{"n_experts": 24, "rope_base": 100000.0, "rope_fraction": 1.0, "init": "normal", "init_std_up": 0.0266, "z_loss": 0.0001}
Below are experts of layer 5 (counted from 0) of a mixture-of-experts language model. Rows are named up (a neuron's input weights, with its number) and show model dimensions 560-639. Each number is 200 + 30 x the weight over its row's rms, rounded and kept within 0 to 999.
Before each expert's rows: a language model's description of what the expert responds to. This comes from a sample of Wikipedia text that the model never trained on.

# expert 10
Description: Word-initial letter pieces
up2,249,210,246,176,241,160,230,224,162,218,184,241,177,198,187,191,232,254,230,220,167,220,200,178,191,178,195,227,191,223,235,224,194,202,248,180,220,178,139,179,215,213,196,196,168,180,239,170,198,183,213,159,183,227,228,183,174,133,271,179,209,227,185,203,216,168,284,205,203,199,230,247,168,215,196,228,188,202,194,156
up3,171,223,204,233,254,190,154,196,227,215,156,235,206,212,176,228,222,195,212,194,225,246,185,218,197,280,149,185,226,230,219,234,235,195,184,216,189,266,210,182,239,186,209,227,194,187,242,189,167,146,205,199,177,165,244,236,187,226,121,157,251,270,169,190,187,224,221,279,208,183,245,182,193,233,220,202,136,207,203,224
up4,245,210,193,202,204,224,204,218,149,275,227,195,162,229,214,205,146,218,210,212,185,216,213,226,242,179,141,186,179,145,183,183,169,168,196,206,217,222,218,211,185,211,235,202,228,222,214,172,233,163,227,230,193,217,219,179,220,152,212,118,220,227,247,221,210,199,219,201,200,160,269,214,189,207,195,212,181,199,152,255
up5,203,195,187,188,203,231,190,148,177,188,203,184,148,177,205,219,231,163,176,191,247,180,207,129,216,241,170,201,213,237,229,235,242,164,145,220,264,248,155,176,186,207,222,218,171,249,213,212,161,237,260,221,206,172,185,166,185,190,179,242,215,198,183,225,209,169,225,215,204,186,193,189,239,158,220,245,211,181,141,183
up6,185,228,185,211,192,221,202,207,144,224,241,246,232,205,250,180,249,203,176,201,194,135,196,165,270,263,196,145,219,182,215,201,200,171,185,148,197,199,207,213,181,219,193,186,180,223,232,220,162,152,249,244,185,241,185,163,217,226,175,170,212,161,190,208,178,196,250,287,209,185,246,158,236,211,181,205,201,186,167,206
up7,195,159,164,220,203,176,215,145,184,241,229,167,276,190,231,268,211,211,161,155,184,152,149,139,267,194,215,238,225,164,209,221,263,148,248,190,184,215,234,171,206,207,179,215,223,201,245,208,226,234,251,172,233,192,250,219,183,207,213,224,232,219,214,253,185,209,159,228,199,211,242,199,129,175,189,207,233,216,190,167
up8,233,187,165,208,199,216,216,179,177,192,164,213,147,213,166,213,187,188,210,226,165,186,221,224,241,194,233,190,196,179,187,199,194,257,183,181,197,202,183,282,185,176,237,207,185,215,220,197,179,204,231,240,254,230,229,151,168,200,181,201,194,200,126,234,156,221,230,163,177,166,199,242,246,236,174,220,185,236,191,191
up9,138,168,173,209,185,193,218,177,199,243,243,212,212,226,207,233,164,201,210,164,168,218,186,220,203,241,202,209,177,229,206,244,180,200,180,203,207,196,227,187,188,199,159,152,262,185,195,159,187,187,240,183,234,174,188,234,177,184,211,236,222,237,167,257,164,218,228,209,225,210,251,194,182,244,197,251,248,190,175,187
up10,179,212,162,240,173,144,204,198,160,204,232,194,195,165,196,239,174,144,244,216,198,192,167,168,208,190,226,185,234,186,222,214,229,233,188,171,196,209,215,155,179,216,190,204,207,207,252,145,197,158,214,180,151,171,176,179,225,172,189,170,159,169,180,178,224,226,200,173,224,226,175,159,167,205,162,238,161,165,188,210

# expert 9
Description: Year prefixes, ordinals
up2,196,228,154,280,217,225,175,173,254,147,214,149,267,215,176,198,212,175,200,209,145,164,234,191,177,98,188,234,217,202,192,249,182,172,165,237,224,247,181,199,225,237,227,228,189,220,247,233,200,162,167,222,120,256,189,233,224,234,207,205,237,203,152,237,242,188,207,230,200,151,255,229,221,192,225,182,246,199,228,180
up3,200,180,208,208,135,213,254,225,132,259,168,211,256,207,187,198,221,184,230,213,239,202,189,236,186,174,248,237,212,189,205,240,209,172,202,191,193,206,199,150,229,215,199,232,202,199,235,153,219,178,202,216,206,224,206,229,182,232,201,172,174,182,168,185,202,256,195,212,239,206,172,244,172,187,193,226,199,182,200,199
up4,187,267,202,219,187,159,251,183,140,189,205,202,194,203,210,219,186,175,235,239,206,193,188,224,184,142,238,202,197,210,178,226,224,190,212,166,206,181,187,219,161,188,130,167,187,238,230,184,157,222,200,228,209,178,201,199,222,198,200,175,174,140,221,250,178,209,168,196,214,174,185,175,205,173,161,247,181,154,243,239
up5,180,199,149,253,226,155,242,241,221,214,175,218,209,170,225,241,171,195,223,190,172,209,173,228,197,226,211,211,202,222,215,157,209,193,171,241,154,226,180,256,217,155,181,190,250,193,204,215,228,257,212,214,213,187,270,176,193,198,175,191,191,185,211,191,236,194,165,198,166,177,228,193,179,184,203,256,187,194,211,196
up6,198,145,174,196,222,211,226,198,245,124,176,275,248,183,190,172,231,185,253,233,228,191,149,167,172,197,223,212,215,197,184,224,215,258,214,245,199,234,211,189,183,188,212,226,215,223,206,252,231,136,206,166,218,163,189,174,205,199,225,243,269,214,260,254,155,151,189,198,277,169,148,192,205,250,256,255,189,217,188,195
up7,197,209,189,228,208,181,232,301,181,202,207,234,209,228,163,139,194,248,204,206,204,199,178,223,188,232,181,161,183,232,187,160,218,183,214,204,182,160,214,203,180,231,210,192,230,222,252,203,172,199,235,200,207,196,182,167,190,159,225,201,197,150,190,235,212,199,176,253,222,201,202,137,170,170,205,229,208,239,201,172
up8,193,212,207,188,162,185,211,190,188,248,219,184,216,175,200,170,235,203,238,225,224,250,194,236,188,222,212,211,257,230,208,179,226,187,193,212,178,204,257,190,230,251,201,197,243,171,235,185,191,233,207,225,256,229,218,229,193,185,256,214,236,183,167,184,158,273,232,297,186,238,273,165,237,223,198,219,190,211,204,169
up9,237,221,188,267,173,203,174,218,200,170,162,194,247,207,235,206,206,201,244,185,153,168,243,206,221,179,188,160,135,178,193,194,204,174,212,191,174,239,211,173,229,195,207,174,240,184,224,232,247,159,221,214,139,207,241,167,240,174,196,177,193,184,221,182,194,279,223,175,223,170,235,204,191,185,165,252,191,219,220,212
up10,214,240,190,180,178,172,208,234,260,197,179,191,247,221,206,209,221,198,185,174,146,176,182,210,160,224,210,172,200,250,240,212,258,186,178,198,267,245,187,239,183,159,180,237,220,206,247,195,222,205,171,179,192,192,220,157,191,196,188,207,200,242,244,215,230,196,175,232,187,232,168,116,199,148,215,245,200,195,212,198

# expert 0
Description: Name-final syllables, auxiliaries
up0,190,163,208,235,166,162,234,179,214,132,216,184,207,204,212,191,240,167,188,230,161,196,153,218,214,250,133,184,232,241,246,199,257,126,167,151,208,178,207,191,237,296,210,223,136,241,198,249,219,201,192,198,216,170,208,224,166,215,182,163,206,195,193,196,176,200,268,171,167,253,213,224,150,254,176,162,173,234,140,220
up1,237,185,207,164,232,177,190,148,216,138,230,152,222,232,189,245,145,161,190,192,208,195,150,202,180,174,180,187,224,219,207,225,162,204,213,194,265,145,170,225,163,238,226,221,199,182,251,185,161,220,170,198,204,237,199,162,232,231,173,182,205,193,222,205,194,198,233,183,212,175,262,168,151,195,144,207,211,208,147,167
up2,211,217,165,204,177,174,159,225,218,208,255,213,206,146,187,217,139,253,218,197,203,144,170,230,184,224,185,186,209,238,241,150,205,229,192,213,216,216,168,198,183,274,197,253,240,177,196,201,190,236,195,201,180,276,177,159,225,233,204,212,246,157,202,245,230,182,227,246,208,237,183,174,212,185,194,233,190,157,182,191
up3,272,214,168,177,244,184,241,186,213,129,173,215,238,197,180,195,140,168,189,200,175,121,180,225,178,202,177,212,183,190,210,241,260,180,155,182,162,240,220,198,200,167,204,232,212,231,229,232,257,211,237,271,202,170,173,207,246,219,234,170,239,165,178,226,171,220,175,245,230,217,207,225,188,213,224,217,143,154,230,162
up4,231,186,139,175,211,196,282,168,260,165,167,228,199,188,216,250,181,214,210,259,147,211,211,221,207,215,152,191,175,216,205,155,214,227,190,169,218,202,242,201,242,205,176,227,179,199,246,160,243,272,227,198,214,221,240,176,174,226,180,194,228,192,215,256,153,184,227,140,176,207,228,213,208,165,167,203,200,181,191,193
up5,251,184,227,254,194,175,245,182,183,204,200,196,190,196,249,221,192,229,173,236,159,206,217,252,218,189,151,226,222,185,194,231,178,181,78,214,220,149,185,149,217,194,186,222,226,235,244,177,218,182,187,154,124,199,194,134,195,182,156,219,198,173,169,269,189,181,150,169,217,242,209,187,218,175,158,200,193,207,217,200
up6,204,206,158,179,204,186,258,236,184,181,187,224,257,202,240,256,176,184,241,232,219,218,112,167,165,227,188,196,172,173,213,192,254,183,206,204,202,146,233,219,179,184,168,187,193,174,190,213,152,165,263,164,240,252,237,177,233,152,157,230,232,177,228,186,170,200,238,191,171,221,195,194,166,204,220,221,201,135,174,151
up7,221,227,192,204,199,197,226,233,178,193,251,226,161,251,192,158,197,251,171,194,178,188,164,206,215,229,165,171,262,155,221,191,190,183,243,208,206,231,212,238,203,190,199,200,263,210,204,186,173,164,241,245,213,197,224,215,180,267,195,195,234,177,221,197,176,206,242,215,237,180,236,166,233,276,182,182,205,195,184,202
up8,186,151,160,196,211,174,221,194,241,196,201,217,154,174,166,213,207,277,169,214,173,176,216,170,196,245,176,181,201,240,184,236,247,241,175,202,186,194,210,223,185,220,215,172,185,199,248,207,139,273,204,229,236,223,223,273,203,157,183,168,182,198,189,214,200,224,258,204,183,205,206,228,181,195,188,222,166,157,205,163

# expert 18
Description: Coordinators and separators
up2,195,183,206,228,208,169,180,174,256,226,181,165,177,181,159,193,181,205,214,195,183,104,223,177,240,204,185,180,208,246,193,194,226,152,132,226,181,167,190,267,217,194,177,194,146,251,185,267,124,187,163,197,253,286,296,178,213,157,190,171,280,207,194,201,207,224,216,177,150,183,262,188,192,198,149,194,243,241,259,209
up3,220,236,194,203,198,215,194,178,166,191,167,235,217,180,202,188,216,166,179,205,217,131,188,200,176,178,188,191,230,221,196,227,178,206,233,153,211,138,213,210,222,222,181,194,210,254,166,137,156,195,200,208,191,287,164,205,225,188,214,159,190,221,172,162,228,215,210,191,201,169,175,170,190,234,163,148,183,195,227,250
up4,234,144,191,196,212,238,253,208,200,211,260,169,173,191,198,220,169,190,140,149,159,186,236,218,220,215,270,201,169,189,210,212,244,232,219,216,220,204,156,185,218,193,250,225,163,167,200,170,225,210,199,220,196,122,226,216,211,229,256,162,201,199,233,253,199,196,201,207,214,189,186,192,150,214,163,177,194,161,181,190
up5,275,192,212,190,211,204,178,159,190,167,198,201,212,198,216,199,211,153,199,161,235,184,201,267,195,227,171,242,192,173,220,170,183,187,265,200,202,199,193,214,197,211,188,189,266,152,208,218,205,221,236,220,196,156,172,227,172,226,245,185,213,199,204,214,198,213,212,219,211,246,191,164,181,268,162,230,204,238,205,226
up6,188,221,187,167,262,197,154,144,167,165,204,168,194,215,199,233,179,168,217,132,254,165,272,210,182,196,232,243,128,214,217,198,237,252,152,211,186,216,179,213,179,214,190,204,227,195,214,265,174,168,169,221,218,209,194,199,194,178,171,181,180,207,163,190,212,179,243,221,215,238,191,189,189,196,164,173,140,191,235,236
up7,225,170,243,189,154,259,197,253,211,159,254,183,230,203,165,185,200,216,283,190,205,180,182,202,212,216,203,216,203,185,230,239,228,205,210,139,204,181,217,152,182,176,209,189,227,194,194,239,152,170,180,230,223,205,228,235,249,153,237,227,151,235,203,204,197,151,207,146,165,158,197,192,227,183,135,197,156,211,202,216
up8,240,231,158,166,207,196,198,222,223,169,139,203,215,205,191,196,172,192,190,215,195,225,122,203,254,186,213,198,136,202,242,239,221,209,125,170,211,207,228,230,194,195,221,203,186,177,194,218,280,210,192,184,212,224,201,227,186,202,206,183,198,182,187,174,196,168,228,220,198,232,155,204,210,201,206,232,172,124,206,205
up9,184,175,197,180,167,159,219,235,214,171,131,200,268,214,252,173,204,223,183,180,213,185,139,218,221,169,193,223,101,259,181,209,217,192,188,256,224,172,222,249,175,221,205,163,222,244,204,261,177,191,182,223,134,237,183,196,183,162,228,198,158,169,234,194,180,215,228,201,146,225,234,155,214,219,239,217,159,199,208,197
up10,200,232,217,212,186,216,227,219,205,252,206,186,175,181,247,250,231,171,176,154,195,196,155,220,207,167,195,221,199,156,191,139,217,210,181,177,226,219,215,270,212,244,155,219,226,186,191,231,227,166,182,171,173,210,198,149,187,153,197,175,209,152,221,208,255,235,207,228,223,206,202,156,220,207,154,226,181,215,156,208

# expert 16
Description: Prepositions
up2,250,217,149,194,219,202,205,204,180,224,218,224,192,198,189,177,194,196,170,237,190,233,166,172,225,194,253,176,229,221,194,220,227,251,149,219,205,191,194,205,196,157,156,182,248,201,244,238,282,181,203,159,194,163,207,189,240,173,183,193,175,251,196,176,166,211,225,161,173,209,235,169,159,197,208,170,216,146,211,153
up3,183,130,211,260,210,155,203,262,174,188,245,224,192,193,173,223,238,192,168,147,188,171,222,188,187,253,211,169,247,221,243,203,270,224,216,217,194,200,196,205,204,244,225,261,193,128,171,223,165,126,186,197,191,241,188,228,200,197,177,163,171,183,223,231,221,160,208,194,195,218,198,202,187,167,175,255,193,171,214,200
up4,206,189,195,206,200,165,171,195,127,187,235,214,199,233,172,198,201,187,247,225,202,185,187,181,171,174,193,215,178,198,209,260,234,220,221,220,205,187,210,181,217,193,214,259,209,231,229,219,224,157,250,198,185,140,227,184,196,166,170,255,236,221,184,213,198,192,252,190,124,244,156,208,170,176,213,175,168,246,192,134
up5,217,176,203,182,155,182,205,184,170,196,189,197,289,220,220,148,236,236,191,145,183,190,120,221,198,220,171,190,221,197,230,192,198,201,206,193,195,179,215,185,206,237,204,210,152,227,161,209,171,241,196,137,247,165,215,164,276,220,192,166,192,188,180,212,233,189,235,219,246,212,259,142,160,160,183,156,179,215,194,190
up6,147,175,155,186,103,155,284,114,226,191,241,187,237,230,212,185,196,189,186,182,166,167,165,167,226,217,195,195,212,216,221,240,182,243,208,241,186,165,204,209,201,171,207,240,238,254,218,233,157,174,251,260,195,181,136,158,159,194,216,203,169,217,215,228,189,207,175,188,211,224,248,198,211,160,218,196,163,189,222,222
up7,204,155,182,202,148,214,192,202,239,182,191,214,210,150,214,172,223,167,261,218,150,204,139,237,199,198,151,196,164,183,143,201,193,161,223,150,203,210,212,195,184,230,178,233,189,209,190,178,183,210,232,200,178,193,176,187,177,170,188,175,224,184,120,161,200,150,235,232,234,215,231,194,166,150,182,147,186,249,169,161
up8,218,268,166,192,164,178,177,187,171,200,254,227,210,236,194,199,182,142,182,142,187,155,193,205,161,173,161,196,131,201,158,214,173,204,159,195,208,222,197,260,199,160,229,263,244,220,201,245,257,213,225,199,136,206,193,210,160,193,263,188,187,178,133,182,232,231,194,213,211,226,235,204,180,183,162,238,184,168,217,225
up9,186,200,195,167,175,117,158,239,222,193,157,191,215,231,204,189,191,186,172,221,208,218,185,208,239,156,171,207,192,198,215,192,260,163,141,188,154,190,179,180,231,178,231,163,161,200,243,221,202,205,251,227,192,254,189,238,188,227,234,146,213,168,193,234,163,228,194,231,216,189,225,183,223,159,166,207,176,153,154,162
up10,189,157,255,161,183,157,161,188,227,149,165,198,219,230,160,195,183,198,197,189,194,211,171,228,182,166,219,173,218,187,161,193,238,242,156,202,186,182,231,205,201,186,186,238,182,230,194,282,244,158,206,192,258,179,197,222,243,198,159,143,169,184,240,184,150,250,189,261,222,290,177,170,183,187,207,220,240,204,201,240

# expert 4
Description: Sentence-ending punctuation
up2,227,224,197,222,192,234,217,217,155,164,222,183,233,219,150,212,215,224,232,236,225,205,152,177,181,238,203,219,173,220,188,250,189,232,194,203,242,221,214,196,204,159,219,186,193,273,207,186,205,200,211,250,240,210,247,197,208,159,251,246,209,185,154,189,183,186,181,211,232,194,194,178,198,188,147,281,172,191,193,172
up3,183,185,207,211,255,140,196,177,249,209,147,162,205,210,225,150,245,200,252,219,187,216,223,256,176,162,155,216,142,209,185,211,225,183,196,181,225,224,237,214,202,177,199,184,227,186,234,203,206,217,213,216,187,205,247,199,267,212,177,208,193,119,192,253,201,177,255,229,166,163,108,203,173,198,207,156,160,190,246,214
up4,241,229,224,185,194,209,212,193,205,214,195,222,256,246,184,174,202,190,269,172,154,153,207,198,247,178,196,170,180,186,232,195,187,214,163,206,182,207,172,224,194,178,217,200,229,223,190,227,264,234,257,218,200,191,171,181,145,178,278,149,209,222,134,185,204,212,266,195,221,166,209,203,167,198,200,181,185,229,208,233
up5,244,183,186,227,198,163,249,165,183,186,222,191,233,171,200,153,193,205,177,198,215,180,183,208,215,231,218,168,201,193,239,249,217,148,144,197,189,195,209,255,192,201,171,196,180,234,189,195,199,206,181,205,165,234,191,173,220,161,226,166,188,242,193,154,196,173,191,301,188,205,206,117,201,160,161,239,235,214,157,188
up6,220,208,188,223,237,129,157,198,205,165,259,228,221,234,198,173,215,156,216,202,229,173,228,196,235,205,169,172,206,205,204,213,238,210,174,189,155,162,181,198,179,228,200,178,206,219,212,216,233,175,193,209,136,219,226,200,255,164,178,172,188,199,139,214,212,191,205,256,205,206,196,218,182,201,212,265,178,213,226,221
up7,204,197,204,209,222,184,260,212,189,196,208,269,204,199,200,186,240,249,195,211,213,162,197,231,194,192,142,189,237,209,213,221,261,231,202,159,178,143,232,215,194,221,206,210,172,204,239,245,203,206,256,155,180,224,117,199,150,221,222,173,226,174,136,190,194,241,191,181,176,157,252,204,153,189,234,228,202,152,175,223
up8,202,177,140,218,219,165,190,214,252,175,241,239,176,204,212,210,223,182,173,225,157,207,172,204,182,205,152,228,188,208,205,203,163,203,196,171,182,190,212,236,195,194,222,237,183,170,186,222,214,223,186,206,236,226,142,199,198,187,209,182,167,191,211,218,217,180,201,211,225,196,230,171,224,162,154,208,165,173,159,178
up9,191,212,215,155,170,180,204,210,240,245,199,191,192,211,216,192,161,177,187,172,163,205,244,182,233,155,202,179,212,202,187,214,217,232,129,202,225,240,211,241,214,180,207,191,245,244,230,199,209,173,276,213,266,211,224,224,134,200,212,205,182,189,169,168,200,231,236,205,161,223,151,206,173,204,217,198,193,169,230,263
up10,189,213,169,200,229,158,225,203,212,174,162,228,194,188,206,211,201,126,205,234,189,153,191,234,273,197,223,176,198,200,236,245,202,152,206,194,203,176,197,232,239,207,241,217,230,221,233,189,164,188,216,169,168,188,163,190,141,223,121,148,184,219,202,164,189,159,244,160,171,240,187,202,154,136,231,214,198,185,174,199

# expert 22
Description: Table pipes and colons
up2,175,163,214,172,228,256,236,229,202,204,220,167,246,179,218,159,178,152,215,207,147,164,165,249,212,199,239,167,196,227,182,237,233,230,232,230,162,215,244,188,201,226,175,286,163,210,213,218,231,224,213,159,188,172,190,205,134,201,176,245,163,154,234,210,186,203,153,210,229,207,190,208,216,198,182,158,184,224,193,213
up3,179,218,239,217,182,184,184,227,229,150,149,179,220,203,237,257,246,189,194,213,192,177,236,177,239,242,230,205,155,244,253,222,188,210,145,196,212,180,171,224,196,209,178,210,121,206,194,272,217,159,231,204,179,213,175,233,176,232,199,202,185,181,176,235,178,210,275,272,189,201,158,198,201,135,199,203,202,215,205,229
up4,211,174,173,197,231,188,211,191,185,202,228,230,216,245,220,225,205,233,210,257,177,194,193,276,221,218,196,155,152,235,254,190,223,170,161,187,222,190,147,218,234,167,166,245,158,155,196,254,164,190,246,191,182,221,184,156,205,178,185,185,149,200,165,193,236,135,200,207,204,230,183,175,241,152,187,255,245,254,217,200
up5,238,239,183,162,249,187,226,187,209,218,179,139,221,170,235,248,167,180,193,139,147,194,209,227,164,232,219,218,178,244,133,198,213,207,154,216,175,254,269,219,219,205,205,212,205,228,192,270,190,157,212,208,109,224,225,143,150,200,151,198,187,150,178,202,202,218,228,220,258,224,207,176,191,254,212,249,220,183,235,205
up6,174,158,213,284,203,280,165,234,113,201,198,193,289,165,205,210,164,207,156,164,128,186,224,209,231,159,187,186,91,263,160,199,211,231,99,188,196,217,226,185,165,206,187,214,196,189,227,187,209,224,229,225,201,246,196,209,206,227,263,157,176,190,222,231,216,190,218,191,206,236,195,151,196,174,171,223,209,271,207,180
up7,236,189,212,247,179,233,206,169,186,227,188,204,200,229,191,147,223,189,208,176,216,166,173,195,207,258,194,213,172,228,193,191,176,202,226,150,195,184,200,269,226,172,158,202,202,168,216,221,189,204,206,240,254,207,258,195,206,200,200,169,220,217,234,243,229,218,218,173,256,238,233,152,220,198,142,214,164,203,207,167
up8,240,229,217,176,205,140,155,243,228,222,156,234,212,227,197,220,220,225,211,211,148,166,206,228,192,255,167,205,159,197,186,191,245,231,184,186,227,242,175,248,174,198,197,200,187,249,196,182,208,218,167,194,227,174,245,252,211,210,161,136,170,135,175,198,213,223,204,188,204,176,196,178,187,181,191,257,245,155,184,153
up9,218,194,207,204,178,199,193,231,146,251,252,170,249,192,223,218,213,182,222,174,208,188,227,238,196,224,203,251,229,183,235,212,206,224,140,180,168,207,172,192,187,233,128,226,116,201,222,231,195,171,205,129,214,245,201,224,240,191,168,224,185,185,205,191,166,189,204,174,221,156,198,195,159,175,223,207,202,221,206,176
up10,193,176,209,203,198,158,236,180,220,200,184,229,172,203,178,223,230,222,228,175,220,185,230,216,199,221,257,199,178,216,272,234,135,189,223,202,200,229,187,189,206,154,178,180,190,148,221,240,212,191,210,230,270,213,213,206,249,187,175,221,185,237,164,248,179,202,232,178,238,200,205,162,162,203,165,190,221,212,206,206

# expert 7
Description: Punctuation inside tokens
up2,255,203,165,197,207,225,239,137,197,147,151,197,203,255,212,254,229,188,219,179,174,228,182,219,205,186,205,200,138,184,220,252,192,224,191,215,243,148,217,215,141,186,185,242,139,184,234,210,246,214,207,192,202,209,233,178,182,240,217,210,208,239,154,201,156,254,226,197,215,184,153,180,219,184,150,190,203,145,239,214
up3,239,198,149,233,178,216,171,227,195,207,177,169,218,192,147,187,164,254,164,203,170,131,173,182,209,155,181,212,190,197,166,245,219,176,174,222,206,203,219,258,177,243,152,202,210,205,215,205,220,139,177,198,213,183,201,197,220,161,152,177,192,203,230,237,164,228,296,167,155,187,212,226,163,163,178,170,204,203,227,187
up4,207,196,178,169,211,164,259,164,206,135,203,208,257,211,196,205,227,208,227,198,183,166,189,242,222,257,153,240,203,190,208,190,230,182,195,146,206,179,228,205,194,218,217,210,172,200,220,227,229,162,205,269,199,194,152,186,219,149,193,180,180,174,214,243,210,243,172,158,235,242,161,174,195,252,199,195,177,200,177,197
up5,229,242,186,151,215,217,222,212,218,211,231,232,192,178,215,202,216,207,154,251,260,189,233,173,181,157,176,221,226,215,198,229,230,213,184,239,202,166,247,169,195,150,183,244,213,238,237,227,217,236,173,219,230,176,202,214,200,202,192,214,155,128,220,198,159,194,222,211,184,205,202,211,245,264,174,186,188,210,206,190
up6,217,209,235,170,179,210,229,200,213,186,267,190,181,212,227,202,203,273,194,213,172,207,178,240,188,172,210,209,211,220,167,188,216,141,166,179,230,183,160,194,162,200,205,192,218,238,261,207,224,236,182,191,157,196,157,215,212,184,119,223,200,189,215,168,182,218,225,209,192,182,215,224,175,221,163,220,186,182,223,202
up7,202,222,161,180,170,191,236,226,174,221,196,252,180,183,136,204,188,187,140,157,185,221,197,203,197,156,175,186,227,139,229,260,192,161,202,139,182,173,185,237,189,184,193,187,226,171,239,202,156,190,219,194,148,226,222,268,198,269,246,179,243,174,167,168,184,236,204,168,210,234,142,240,233,193,197,239,227,224,228,235
up8,204,192,200,229,189,215,207,214,194,137,218,227,189,225,184,168,191,228,187,222,184,182,202,201,253,220,212,195,174,199,187,204,197,228,210,209,218,233,242,215,172,183,172,178,194,225,253,233,243,234,212,175,204,157,219,229,196,230,196,248,176,203,227,143,149,180,244,158,178,180,202,224,170,233,195,172,236,166,187,198
up9,230,184,202,233,184,234,298,211,195,213,198,198,191,182,185,197,191,176,212,144,217,215,259,200,241,174,117,186,162,188,172,228,192,191,202,205,190,186,167,151,284,219,225,198,188,222,226,187,217,267,262,198,164,203,231,217,164,282,203,193,202,137,209,177,176,200,231,185,204,195,190,245,169,211,173,182,199,168,232,214
up10,212,198,187,169,168,203,180,218,205,222,164,189,198,162,220,144,196,219,210,203,218,230,234,187,246,141,146,178,208,206,193,232,207,227,152,122,179,214,176,220,150,212,254,141,246,224,197,206,184,160,188,174,225,241,262,203,178,124,138,195,170,207,232,198,149,176,195,245,223,198,250,200,175,207,216,228,227,179,234,197